From a checkpoint of a small mixture-of-experts model trained on Wikipedia: vocabulary 8192.
Below are experts of layer 3 (counted from 0) of a mixture-of-experts language model. Rows are named router (the router's row for the expert), gate (a neuron's input weights, with its number), up (a neuron's input weights, with its number), down (a neuron's output weights, with its number) and show model dimensions 256-319. Each number is 500 + 25 x the weight over its row's rms, rounded and kept within 0 to 999. Numbers have three digits each.
Before each expert's rows: "gets" lists some tokens that make up at least twice as much of what it gets as of all text; "mostly gets" lists some tokens that are sent to it at least half of the time. This comes from a sample of Wikipedia text that the model never trained on. Tokens count by the router's weight.

# expert 5
gets: "g", "th", "z", "1", "k", "f"
mostly gets: "th", "g", "k", "M", "ch", "z"
router:524480485545506501522500494511511507499493483523503478495513510494501488465474500491513529467493508530526517495531513508512495450487514504489503462485506468519490488503473473519455510489477489
gate2:517512505503498526495509519483517511484473461468509505532472471476487482508500497504480538514475517527487543484492488468476465496520422534486524513507490484516486501474490492485469480475513453
up2:505489518461499498501479504495473519504491532514514469462524513507468514483522536500498475481507530479504513526548512495520518503468562487516477508503515486501525498535518526498502517506538484
down2:503496487531498517525454466518486515491518506457579513498457512521479518502530529505471512514529498513507503516520486478521531523506482538505513491494507532486471496482489450501517458517512513
gate3:515471498534508497528500475477536475493505459470493445493497457467507491486460505510489472521478506521507545563472482490476483483496557494463494486458508500488573484491542525474554504518494510
up3:511497493499511472445487494517493497498497482472454520508539522504470545479494481528490530522482461454493493465515494468511498471468487493550502506513543511507477502494498501519484507472513513
down3:542447519524496448508490480466502520513515443474450517506547531481474467532512460469494452506506521491509473486521488475532539509500508480452459506510472528500517479502520517488495522524491475
gate4:490472483484544476533485532503561529547467514486475451521512463503517506506515519451520479520477535525487508517504496504504529487484452492481516482443497525477507475502482514503497520483523500
up4:526488534458501522454498543507489555494520471506499491494529491493506499500506511484494538530468527478454471465512484483476532546506492498491507514490507449480479516489508505482527516501527520
down4:492495506517567486482492515539506478493495505491508476482493473497497493468539483509496489506472494499538470519477493486505495512521493504452475501456501460528526497488524505525518524478520494
gate5:511502490504535495491496484532518487504529539509457520501526484484491492498496530504472511530504450492538521517454491471501482495503450487522497506504515482460488491499528482519533483482507550
up5:490493494488472509512494513501506496484473489507529491491488496519508507488506490517512514486513507497483478459545489524471530512489544531489532495483488486524542505479490501455483514493493473
down5:508484503521518529492477465482486504485495520490518517511503495485536482512539487487463532505499490482500527524532445476518507516513503514520503480483540506501495473477508460511469502504490522

# expert 28
gets: "9", "8", ".", "\n", "\"", "7"
mostly gets: "\",", ".\"", "\".", " States", " role", " there"
router:461502511513503495513539491526533502537488538473510464458503534495541522506503519502484477555534491465522548485528518503487510451492527510470547500513494527522455510515510527514545481515519507
gate2:428546482502452532482476444516524421501450532507507481475472561511488484519521519502531468478471524515475515485512474510468512500520507490496526527472494513516467534528496516522512481503539487
up2:559462516495551493529512561476485559495520461512522501529524449487487522484479474515470529521554482497496499521491528497522492495482510499505493472513507495467536493439512492483480521498461514
down2:459480551504480478509526494522459519480505524453511524483512532491498542529502478474477502502504518464485471509481496484506494518533498512517520517457511542500526476490474489526518459496522514
gate3:477488521483489454521533516503471490517478491458509482519523505457522513502482529516505465501468513466474496480518516448497516515516519513488521494520466504514487519506508513524462478524470525
up3:510531481525500539483479495483522511470502506558482524483465498504462500499507474487502545489543489542518494525477488532502470494504470488509488506483515491499529495496504480471537515465527503
down3:487540508549480497534503478506497528443516430533517528528545499488500490540476556466498506477472524509486451490502529474450507464530515530470509458491521493455548512491498481494552516524475483
gate4:484528520497476541543552458518518485462463512506490485456464553519492518475510542522530511537505518504482531511500503488454546503509515480511498467436504524507533492499514494476528503467465492
up4:492547501508476534539563477526495490484463517491505488469474522504507532467539533520514527539509506479464512510533514507473530497502525481503508502466489491525546488507539488487489503499483480
down4:521520535473528563497492483531505490498544477515497474452499485494490462477465508524514486518494479478485507462515494504510473508491471497542438559504542487534497526512521490467492513501543504
gate5:487495544534467511480518464491512519499503512502520491453473458465494482501507528451468486497489475471493501503488515510501504488485490489512505496463521555478487536514512512517537485483498493
up5:504526442485497512521506483495492532537518495509493479536544497473562531512541510523490464499508506513471530528558500483487510493502472507508528487536472517504457517490529461515482534543528492
down5:504488514528535488493525500527483508455512493474470512527465511512509548511479494485528480502492503468529508520472498533493505537520460543477461505473525492503467526528462493470534474517503473

# expert 16
gets: "0", "9", "5", "ke", "1", "te"
mostly gets: "te", "ry", "ke", "pa", "ie", "pe"
router:462527464428536540532466496482478493504509521485500517486486509495497480512478496512507457520530495513486498512506521536482515542535483504496483458532493543489515492472532516454476481484500512
gate2:486462546530514535472498487527494516495511515469522527474504513490483495508498513449534515494478496463477462530529463501531486508530450495575479532490539539471498526502520492470509536497522508
up2:520518460508457444512502501476520495531531488519483442500512484505506503501506475514484498499538481518506505432495569520507527517465559488439471480497461454536487485488476500519485478484475492
down2:486518485482509482505564494530531511481486552486485502482491483508500442488514476529492512538521491468520464461520493485523545550475523525492517514515528464463493540444558475492522485484496480
gate3:528489470475551506474442524491493514557462502494494494485516461502584506488499501459537468485493420515487474528469511532492521489524491470534507508502490446510505509487503507511437521495526478
up3:501485464483487467526490526495538537483465518505487510515491505516517485459499563483555494489499440518504456520496506523485548509517472524529529458508514511500487478490518484453475483480518438
down3:481502514512530533509545488432502496486491523522450480501502553502502551501486557503476492511491462539466534497484554481479464483515524495539539518508509520462506446486486525478482476490486434
gate4:528465499500515500466500476490520523505513523503515480498530473475510511479519453508469489486502540477546474534521481485506496505484495456474492537509625511507463452503498470502508529459476530
up4:482542483523466484526491516525493475495504470471507527505478530531466481526489537495530496497479471491448524472488495502515504482512513546544539474488476487498532529507497520519515474538505489
down4:530492511570492491466509477487508474514526471537530507472525516489504521502506476510503497473507502484499486462505487540502495482513498507497472505479536503499442556507515530518480542479478507
gate5:479512494482512497509472490482551497476493518499498466474480461467491481579491477510550484518464505467508505541473555529444439505521488522485478496505465508524468457508498544472480502512513486
up5:476506472548501510486533461478476474496505471551478531480558493480510446487442495516520491493508510515532453511517507503524539472499529475487486525509497522495483495524464470491499486520497447
down5:463502469525535517530463472483481502509510511532522458553536488508480555488539526511509515466514475491467504483501521504469474561499542473482473499478495490473498489515483501489540492524494491

# expert 14
gets: " |", " by", " of", ".", " with", "er"
mostly gets: " by", " film", ").", " with", " album", " group"
router:449475498452478544469505526548509477494520457505493498498481478494493475490474495528537522502501540524502531472472509531506523517460474515503490475530480456497519463521472521513521495517486526
gate0:512468449502503487500487481497509503470531466515493487507521506487485492534524489486492508509508491519474552482496522506497449475479474463464497476511501501559512450459469508497492501545508513
up0:482508469522484509503487484517476499478514488521486474530515507482490495552528518488509503478487530521471515504496510503502443473486495505463500461482462526543488485464479527553480524534496462
down0:491504468444498473531514480537517531517505508519477486490513508517507539528494539494496433460490527491493476510503497508508511480495502512452466501496515458427432496518477525498523566488432493
gate1:472518482526441508510477508491531486459455500495501512513478534507512513535480540499498495477532476527499519511529501498501529481494490521516536473462494489508556480479513501511522495474502477
up1:525496508491453502467520486468526468503515483480494527486537501486482517504497516507532530475524512479470553527496536508542496523494503470502504483465487507508521475490522448539504486509517488
down1:511504457496508499500501524512431509521475527541533551488501513513491459472514493500501507528513542496534472474493510517553459479503525516502484505528473488519465488513472535459524505547530491
gate2:464504508536514503500537527497498498515508497440499535511511482490464521476460483494490479508490500507515464470515548459507468505545552503482549451490497523551513493501511532527476504483521490
up2:473483502532508487534499501490523551511532489473497510507496497503462520494511502508484491516534528500508486478499509455525494496536550523519511473489489500553490500522481558541454505458508517
down2:509480513449581496488490439504515515526505464481523511423488494458516505441499504511483450482516504505506500510486526502522491441497519498504498535499492463506507499538497485502521497465519533
gate3:499531486564563532465514502509513436498514493458505496535480516487466570507477500501540489507471482482496472473497518491509488498500464481479512526490535495539509501539517526458484513570515500
up3:496461479457510525490538497484494535503467472524486486488501511504509484491514509522492495475483479474507541498485492524494517483522531511460478463502482513485502474479483464539527474490443472
down3:477477509533502516478514512476483512517487551534486532573496514500511516488528499474540477509470482503497485499482481502481521503489526473518540503496502507542508513465526518487481532457515483

# expert 7
gets: " in", " the", " |", " a", "ra", " at"
mostly gets: " in", "In", "The", "ra", " –", " one"
router:533496477453546508446463543543552539505457517522465525483485524502523530520498478465519520467508458527496514548542529513539510483499500493515496517445519500478477497479478485503482526514522518
gate0:495462469500518505505497503472508528523463515491491518514506491496486519457488483561486515522516561492491529528490516500509513477555529520466524502472477520484554489495521483456520529519522511
up0:506490534518509538469489494531523491538490501535479465492498489487505515508502513450507475499480510505519480505478466481525502562483512504493509529533547463539451508524470488532510494507516515
down0:511501530526521495515484461492540512474517487519526521487541480480453491498492542520507475492486498490527451504520485524490504521520509457497507462465505489555528483518497511453502476470473483
gate1:508508473528514494506483513519524502517504521515558518485502496504496528530537521487506503496493474526463502501524501508483527488534500511488521486464463472520483491481524528466549507481427507
up1:476521469504502499556471536515520512500503542475531520478488499508506546494522528490501492467518480563494515509545497523506516487524497478507515473490455492505464500493516515468554495486439514
down1:483530500507496499515512534468505524505474504486500507474498516483473457525481497476498481482511501475492545470519504514471487478507465482463485514491453464523479484490494479505448499485493480
gate2:527509509529495484492551468471451518495508524454503497482439487488489525460518482531491495480546517486510473508494473483488528478500490456456500527461537490456538472493471507507560500435503513
up2:471475494489506531517444540486547480506452474530490502501548536499489483536516543476487487489461493534498509512497459500496470496518535525528520480520499527538482521505530522507477499566449496
down2:501523528485470517536489522531487456494501490520490520554506491490483497521517509506518524471497494503536535478471552475465511477504507499514453499504486520539506498480512546496467527511473467
gate3:519524502492535528454534473487497540503501504487512495486526520496479507486484532522451483496501524512506485536493503506488538488523496517465495530505518501493520551559519497474467510512468544
up3:482474499529475467543466541488515471480503502505511500531479474503515487520525477510533523488492506469492490472511490493488476516453485480535523435526495501505505473434478497522524483486523462
down3:472514509500497483503514460479498476446518501508507498499496504491517474534485528546502494483457492469473491498494511518430532497550517465519515468455521522435519449474498503516522487532452504

# expert 3
gets: "s", "ers", "es", "ies", "%", "ions"
mostly gets: "%", "}", "ers", " University", " States", " City"
router:505503543506482483506508463530516479498512512495497460453508527512547459512516539500513510548508524503516452476488511486546489491511506498496471495535466495524496520488492505517503515493521490
gate0:458492477519444536499536504470458507477503512500494517499529503518501507522464489483520553483510437512553486480505509511477532489519459457525490482448502516499529477487501493513457514471543530
up0:505488531503538497510479490517498503523487485522498489507451521462515515456533515565448462529475553504452491507471515483531493514467506520487521543517531468503491508500528477516546471507491473
down0:487489475461520464509525499492511515547470518510478525508524517495530515482486510479526525520502525538539487462507494475496504505443482499509482498475516489501507515480538492554494527514492497
gate1:540522500471470510498505525543510543499515476478519520500460471491521478495498499513473456526502517475478506480498460479515508509479459481508499496485511502501519446511477526498512503490583529
up1:539522469442466530501518542552499538488508454518512505485472460487529482484514459525463447499503520482485483474497497496552527518493469474490498511508496489483512437520486495500491486490554539
down1:508513506476514490499520533497507502507474519485497532486540465513485466479529534498516485506506482540461497510503527509529499473502504470505499511508524468454476510480486496481527515446501523
gate2:493525524542517509509500513471454496522509494491485501469467537500484537564508520470463513506523547479526533493495454499571459520516479490500472523484518523497508482534516497486530494497466472
up2:493499494551526508523491493473473508514522493496483493478461526489485524570493547482476527504512542487537545483504473503570456501542509484500464513473490524495471480549507513494519498515467464
down2:516512514485486477542508496519552513510491482515513495475477466503526496467519507493527423499493507490467498453475516488489498475473514531526489473520484503490508492505541531481521544479516493
gate3:480468475513494528495504520484502479505486544463522549515498507498474550529460451516523483524494489509534549529493456483468505505520507501499501530479497463514504494536490486546525508529476506
up3:508525515463470489478499479492469511490456448578526436489520451509517500466539530469491517486518493498529473496509488481518505506531477489505541483515548530506490516502517514506503496450532497
down3:506495518549495451501476520540494483545486512475516504472505481494502487514451519514509495438513446466517521487484495467536518537484512511482525459508477459519513500531539533482520506490522525

# expert 44
gets: ",", " and", " of", " to", " with", " as"
mostly gets: " and", ",", " with", " as", " which", "),"
router:489468489472493507439525491461464502509486473513496476503520472471538480463481448493555525527447468493542484501465514503532476518478476512483496519538512497516505485536495471522511475484534487
gate0:468504489492493470532517503491489502507511497496544508509546493487525551500516497529501476543473486527478465466513480474489504503551474482483497511506493558539481485545510527498427496452491482
up0:540509533501510524445525500532532494500493516464466477428463485531501526503503474467505531485468524478477521498481516492521521557507533499501538503478498474498524511470477508464509456493495545
down0:475523532484481537489535519490530488492507525480493453502504515484512508526493540507518505513571524486495466492491512492536507455495485526530506545488472582477511473473518537503478489493481490
gate1:441498499504521481544471498476510470452505493502483472546511535493531540496509493518514500494493479518485508511486474465494515455501475427516494515472498497492498494491501530520512456451506518
up1:496528520545481507498527481516528538518467477514469484490521482502498463504510491480472465499461546504454462463531487495480533490522526587506565504479501517466499531513500528520481542522461455
down1:501495510494528486483502488519510531513519478514529439554503498498522521428512535487511497471438516508487525467495505524490463479537535498506464538473538488495521479460522483490509488472498555
gate2:512496494490448470512506488536526483496484516468448496486484470482500578487510513499503506498470490456476497528500503474504493509538482549494486478498482500501461547511499522488476477509505499
up2:532474502478468473492509490548501476492488516462484511506487470482513566499502496525511517471478487468458500517500511491514492533549473542489496477495483501492453529502490512488481477488484496
down2:493476524522540522479501477494526508468500543465503485503481510492492491513519482565493476523526525500486513513507520536537499490522531537521503506509482543460495494475491492467519496460463471
gate3:485472496525498484499534511532531510511471496467508498493480469471494525508511490518502476509459480480499482485529516482498535518566474507502532489500487554501494486511534502536460513497510486
up3:497495507489488484500489521516509473513502508480489477496533489483505489493479508527510514470494463482447467478511542515531502521536516513503566447537479522478509486491565477515504549490498488
down3:467495525490464532484519502505495492492511525474496503481462537475493472511527461526557541469487494529492529528532514535609516520491519520495489492530479532466520512466528509477517540467512486

# expert 4
gets: "0", "1", "2", "3", "4", "u"
mostly gets: "u", " had", " have", "ir", " all", "ve"
router:515514476476479537547484500498540563528500489532493520513506534492545517464485484448491473463481532530513485521470540512490527483487512467497505465507519509492524509510485525523494480532491548
gate2:521534477508455516488490519485452500517474452498523473502510564522492491459498502486536477537505507517532529536502451518518521471507558493532533552517545525537463560477497500519471492502485511
up2:492471532505551473495501457514553501465531510513510507497505452475456499508527495506464524472497494500484471471506530452463473505501452529475514476494490483457547437530498482499541499479485498
down2:496523498491431473521517492509536541499536516493465501486531501497496461474482482474499500511515484498502517541562496487523549520522463514530455494498485559511511537523487515468498521501511506
gate3:508517508515485511523497530511544478471508493496507526560453491491531461488494528518484430494521496517448482544496515469482524510481483491512487486530482488485523512508511520470482533509470523
up3:505491503530498524496516539529565536478496539505516526557460485489531494482520487495491451479520531494427508557499503507507529533479506496474500492496490466503486520493513488499501528501514507
down3:494501522517530538536518475432490444505509495497508434471499491526465508543517508557526510519486513499475517520492478485494529506531497482472491508545542503479498521504497477536565487492503495
gate4:501455497544506481483480505527470535514479487495504474493541507449539525477509487457494531539443485449491483506477497505500474530520491544500499516500449486541492496501527463478492484459540464
up4:489439499511517485483482543500472538527469472492492462498550500452520528477477474455497522538458498456488497492483507512497489552524496552503498510478469500528474505501511468474481480486521473
down4:496469500501495513495523505487483519497515502471478553508446483507504482481532525508495516488501473505501518510503518515492495497489502490531473481444497492517495522488469523476506495501529470
gate5:491511528502534518529502496496500527485520518474467480520453485507545553513485461526471503517513465569471473546485506447498499470497488463505488503513502494492474539472511508474527492492484502
up5:485520478486487482462496541475537595505493490473468494527499518515502507523485498474469478543481464504516525508483467499538487507482483482489479504556532495484516518500456515468492527498504523
down5:509510509483493485494497497469556522513485519493558525517503530492501501523450559493535481517496477500463481511484461489495527506515509494511561462502530487546453528511524518548533481532516525

# expert 27
gets: "1", "2", "3", "5", "4", "6"
mostly gets: "an", "ant", "do", " pro", "ro", "lo"
router:471549508515480527511510462513446509532482511561489509468531523482480501478517473542526502509528499502522534540479523496507445439503518553482522491459494468540524531481525490527485483523507528
gate2:481520511464458493517448501477481467493513500519509526514471518476518480498501551492506507517510461479503478525486513536499476505519487475573479484473468520522502474539490511515477478486491485
up2:518477508526509525465491469522451524505516484500497504507522524504508520482446454474524487518462481500493522508533465505529467493486517544448479523500542470500525533519509523497512473529527518
down2:457527497504506501458495504483488508477485502500528503500477518464450464526493486475480487534543520471480506483477527494502491524501473479495517500500519530467468459504473499504516491474516486
gate3:539502500530483496470486516552530470462486453524517494530520512487519558477505491468516540526509508535484521508506459489514462524493518483444524543539528507505503507534486450501507526461530514
up3:539503505528486490475505516542537480486462471539489482513526511490516575468502484500500529524499530541509525517502453469519456507477520484450525544510532497472486496509490471495513535456539523
down3:487488483528505487531504494550461496447513513486544488496510446496442479495495509510501499479465544519479537502519535506453509506535526510506503499547505535518487490497507544482514491494500476
gate4:530529503463504536507516492523492483457495500509499510492463510477467539482515503485509472528498520464524538528510511535457491458512482501510534514501483495508488483531478467496485517510526540
up4:480498503498498518478528475501511517517484532522479439498480474489485475510497466507508488466512554497557503472475475482496468535482463521475496566513551543467455473498557545488527491486465549
down4:494512528474516484482500483497532505469507519517474458517510547496496514475457501477498462462490477494488533452478518473482471523520513522460491516513500476509480491540496491536521481529508484
gate5:478490560513476531515491476555462512513488480472533503548487528507512543498550465512482524571499495495511524518504527493461506522519471513521543522502475526498520492492533467482445472487485507
up5:532480445495517509491486487466530518497507531515463499458509477509520500510487533509510479489529511522509473500493461481540527490486505461474508497499495470504482477546533535531553536499548534
down5:480514511495505507465504489469476514485535532517484469527433462499492535526504532501501514555493513490503497451530546515450493541503506492469487538469482478491518497454498506468525508507486549

# expert 15
gets: "4", "2", "6", "7", ")", "8"
mostly gets: " University", " States", " House", " state", " City", " York"
router:549512508531460525493464493506469475498450471480505471514483454525472484507483489529500457486507523516466484457487470464500468448457554491493470503498476522473521492530504492484515477544506495
gate2:505472542530454497500487493519540491490433506498506519549492528484484527447466511474492524442521486477485508515532508494489498456491495499545489514506488519458506500508511515491512477519499501
up2:492533475480538506493506488483471517508564481505494496473506503513530473556523510524487486539459476518503481494458487508511525549500503492486511505503509482532491492498489476506496504486513504
down2:468526487548513499524482513479509473509551514469471515519473531499487498488557466495498503528521505479508500464518467485538485512485495464525504454486475497494476516509515529519514510514491531
gate3:521539481463481485502539496496468519495504520509500493514546482487501491496489532507507489530509537458491551503481496513565482464507499491485492484481472514511560482507498501508467466459478478
up3:518477499523528543498492514468471489500468508504496498498500490493522508544488472488510551475479518532516472501520511502434505500470536512476528519525525510486450533483480477476491488526471536
down3:467492493522517486433505508486477469500473456485512550517480541472521524505479519511515511509495493518459480475495510521480498524474520506460508500477470497509476525526499508531444473508482489
gate4:515474534532473533489488505534504519464497472505466515492493483511487513496477506512527469495485526482466535486514502504473506539484520497523502506510508556486486521497514546493515508486527514
up4:491515471512505468505551500475502512521509503516559508511521495499493486485531520487474528495497462493506477523485484487515497444535518495482516537504519497517505475477500457480488485491494529
down4:514468553462502466505523502531518484525519502518501567499485486495470498448494470512496478543481501517529481479507529488495508479459478531472516490509469508530498473491480553495459533464523466
gate5:534515508503536491521486497472484527460485501476465507515488509493552483493504523494515490486507514493492514510520491494467502494465513502530469477437520520456472492509482494559520465505513484
up5:479499473517470503495529533533506491510510510538517507474509512512458519526499506504458509525475465511518482503516497490519498498512487482484527529528494493526533523528511516455474529493449540
down5:485443509494501472534508533502513533511496523476496510472480551481512504484568489507477495521496498473486527477532490488515537495523516531532506466510480484516480494494513521510469540484543499

# expert 8
gets: " ", "0", " his", "ot", " her", "ge"
mostly gets: " his", " her", " ", "ot", " Bo", "ge"
router:526537476499438507512468517431477510495525508511490540533531521509483479479547486501538521478504517526486469539509491514509515515493461483503485489524549495534515529509520489519485465530516455
gate2:454452487522504481539518474490538511472488442531500531505506466518518474406522550511521510532498475488472518511542518497487506469496500519541531499479519519491512530524555504478485478498505496
up2:463449495519500472542525476502528511469489438531498511503500477504527490418512523497551526523482499488468493504546519481506508500478505516501526494474497507503524516525554497468491470486521498
down2:513545462516491542501476436491525502499468467465539457482493518472449474503505508486507451512492483470497500510519487455508504494525519523516461502520497504501473448473525517477541486487553512
gate3:511478519488487504491440498506503480499487489477527511539497511506453490497505528464491517504515513523515522514531486532483486503513491493506521505493492487480537511476496496474476493541477524
up3:511486508474493510480431502497498475516479480467544523553500504512454503485516512452495519493514509501509535565516470524489504502528487480504501500516490493520522525491476499484486479545512545
down3:519526494519490477509526496519486512502503510485508485461485498521505502483463499519527496483543510541490528505526531504486466537495506533511467482541488523540442484490462535484541524554482532
gate4:495533478479502450466465513535446448495488526527459489527497497508505497469513526516509516506518483498566532499513467550492484486482496523478504540514456535532506507462547456504506468534503478
up4:500461515524501563516528496440554534521509466486560499469517486485480516540497475509489486507482505494456488505469510447508510504508500465497515464471532476486479506533461544487496539457479501
down4:491452462478478526557480535483470532504471501487490493493529504470520504484526513496536514478475499498471492483517512467510559493554535485494534469465537542428514520508504515490492494478496516
gate5:490544468532503473520470440507520529506486490532493505564514522459496455480528464483464479523486457486519482506501450496485438473534475483460487512488492512504504499558502492455542465502501509
up5:510470490484467478536503523456492480498486506504506503436515496520497524489458452523452517476478583512481518535528525506530564504507484487502542500488501497472469487494484501504460500512501473
down5:513452507521491494501497488495516510452502518499494477501476508474525491484511478498488557489475523463527523475497500499515476522500525461493483508509481507536479535448527481508483517489508500

# expert 43
gets: "ation", " and", "ing", "ic", "al", "ity"
mostly gets: "ation", " States", " National", "ity", " World", "ic"
router:532477517500491547481505509505493497475524486479540463532516471530545496539558503547517496444491544457479501473463512534465501480520518478475490465508492536488483466526501490514498484471464502
gate0:479532516503559528469507461501514467464511527493477491482469534519481495502532532442480478471547466502573480535465524481471506489479493476457458544531543509517454487522497468519476487485514529
up0:500459478465455482506507521511461547522503472521499504495512477479507504484488511552514518531466486499456511487544474534535519531501509516523516466470463483464531504509496496465501541534509478
down0:505488471480541466537465460478519512527511527464509515504504494483571516486522509484483504499482482496519510490496487501538466489497526444512510512526548504505454505495501448498538495516510562
gate1:510461496516506503488485450507537449538511510497498482486528531523467508518452487478545498494474487539481522477500523473499495465530505516492499518455483471589523498522521513535534492480487485
up1:486560503490520488522522526507479568457491497491488545519484506480529466470561503519458507525527487477527473526523449534496500518494498495507514480532530549456484519498498492466460527514524548
down1:469485499525475503488527492465548480539489469532495534491503455509530488520548485503596492488514483508550526544519502557512490523494499482524515493488476472536447509526514520504476517517493493
gate2:485483499494523519520455513474493544492496583549515481553532512502524513497559525487508470491446542514539532495493518530510504505503527545476505501515488492506434524531501461517484487473487519
up2:515506510517501465476486520505486477530548451507481506486462458512513525464484447475512537486531475501482476535517519491534471521492466463482490495542491464481468468466474480462482523544516521
down2:503495487515515496440468485506516510510485489487473526529500553483501558511495490492508502472501472489517502520488522501507543500504508490498459489488510514496489516514504488566531536507493506
gate3:487526532493459506489501586521501496554508525550479506494485484493484522505507496529491506528483510480501506477473435495508503520458502504545542442546490492535493517487508507494460500551460538
up3:448489496481486505521481493509520511546505497490506532472465489464474556480481505505507506542481485471492500449516456507511483522472457473514443515488492435469502490489469520492485457510484472
down3:529499509456495492511502501466473474517509478471480563519494516517495490528500519548471488488517532547499479498480489461504548491510530460482494485503506455492489497480477500505526501495460508

# expert 30
gets: "en", "it", "et", "el", "er", "or"
mostly gets: "it", "l", "el", "et", "ol", "en"
router:495489501489521508530461484431486480456461533529505436534529493490494504506505516506496461471463514508473499480497508459473488544475494504497490514541480464476479490528496486512489541488543505
gate0:498538497517498513531540491511497508491475506540495479480510460472466519501525482497497506489534515551504483537494525473498486498506480493497505519501508551518505522500546487515444513498522475
up0:536478526520467508481515480507492518479522535528497485424498462497495506517511470550547501505501520503464497497517481508479475506477500516476467528488499494523539484460581441487454518471517483
down0:514492454527471517489516471509502494526482507489531488535517492489477457519492536518498492480530465470456478509526526458486494477508505508519474501469467519473518501462510544516502497493503494
gate1:484591452499496516496491518490531503488521453508462505517518495461473476502511545524477510529507461505524482514510456512502450490531494533500508515511488490484482504532539488486474496510504530
up1:472523447487511518492466536489531511496495475481496514507522511492492487533519499535498531492483521533540506491484482511512489528527463502454525558547463500477435461503518511511516498518524514
down1:493477463476524477506493544481479564493536499526542524478509473491500500476532500509507504554482506466474484510487519493498524474472494493458519521517501506486502462473497491496468481550517473
gate2:504462499454494473498508507565492481509484522522500508501502497480511512445517474466504481484475517504504483516462516529472545509550512496517542498504518504525523502497464484489523508544484514
up2:548496510520488518502503491477488510522506474488500503473514487510484483524505510526486519516536514478504500494526465500513497489454451487491451531489512500499445497493526499499488499462508494
down2:486484491509493482478500513458505502513441497494558491490485478488519511465516508535506523525504454486517482503475472483493484442538472497530577503491511525500522518489557498464542497482465540
gate3:542487497539466473509523459471512489492519475463471512514494496516512498487513505532525485507486500521526520549486452540507476518502494466525500508508471505539470520502509489479542484511524462
up3:492482530514456455503458498488493490492476494482456526514496477522505508483499518521504499481509503511491530518514457531493490521503441509526515527517514497516478522491547514541505497501504502
down3:503494444540502540519482542509490533490498485527520468517507511497527468503506489526500474492517531518519537486462476527511521492501498546489489483516525511509472487525516515476532475504521513

# expert 2
gets: " the", " |", " of", " and", " a", " in"
mostly gets: " the", " from", "The", " with", " by", "S"
router:517492531478509522495458478553466536505504505534529477516480458504532508519467504487542535482479451495502485517495506508514498528518510492522553548511502485509477483500480509511569473509517523
gate0:489533523495516470459496479502521532537501509457486513508462509480525518488473484466531527516481453511521509549509479549501475538489534519448482508492477473497516524520475540442544516478499476
up0:507501528514497550483511485493506518563497522499502518498491508485504457505506508496530514479497483474528524530499505519491486519517528490485499516488456506515469534513507472510528470496497440
down0:462507519487501506523450547501488476507509523495504502495479522503497528533497520481535527559460465464489508571527471503491490507471554522507527493439524536476497531443482503493522545491495518
gate1:468480501483491506501485478518480522463535546488451551539500501480506488480536531539474478526547477532515465522454486444464487512488539481530467474542557550454520461479530496465535484477507522
up1:539484509510485497485527532478521461481474483477536499537479478504470535482523516513505519475482487505514491483516478530501477503499494544462535524467469503517485559533465506478498471493453468
down1:510500514486516506549493534507468511518491523512496560494495489489487528518476522484497496488460547556474515517541496481455495495463496493490452490490521488515514477480462510511496548449517445
gate2:508476461512492542498462496443491505483482500496502503514493486509451493509559523491530480462516523516507489490526508502502470508515492483522517465437544492510503498557516483479489473475508502
up2:502521556489496469506519498539511494519512502487508518488494522499532499494475468497467509537501485476476501519492474487502521479484496531484488541550464515490523516440491530532503547515474487
down2:494532506468496531549498553496490533491476516508481518549484497489511485525481550488511486483490533522464486502498535512489500467506482462487534495496479523477454530460531511530502500557512482
gate3:490436534543483503510516522529503507502485558457483493507496517484418552491516501519521502475514536497477510509474473489470531533543460465497516543498521538530478485517497485537515538472518546
up3:511444518520478515468526522526505480521491534478489453490509480488484568488509481506512517473491565515490496475457492488540520529541480476482518560509488518531475494496484490529502523491522528
down3:480535507519524548480527484470556468481504512491487484489471505490505469481514520498522432540493516495514527510528468548449546474505498486517540507494508510516485516453469506484486542468524524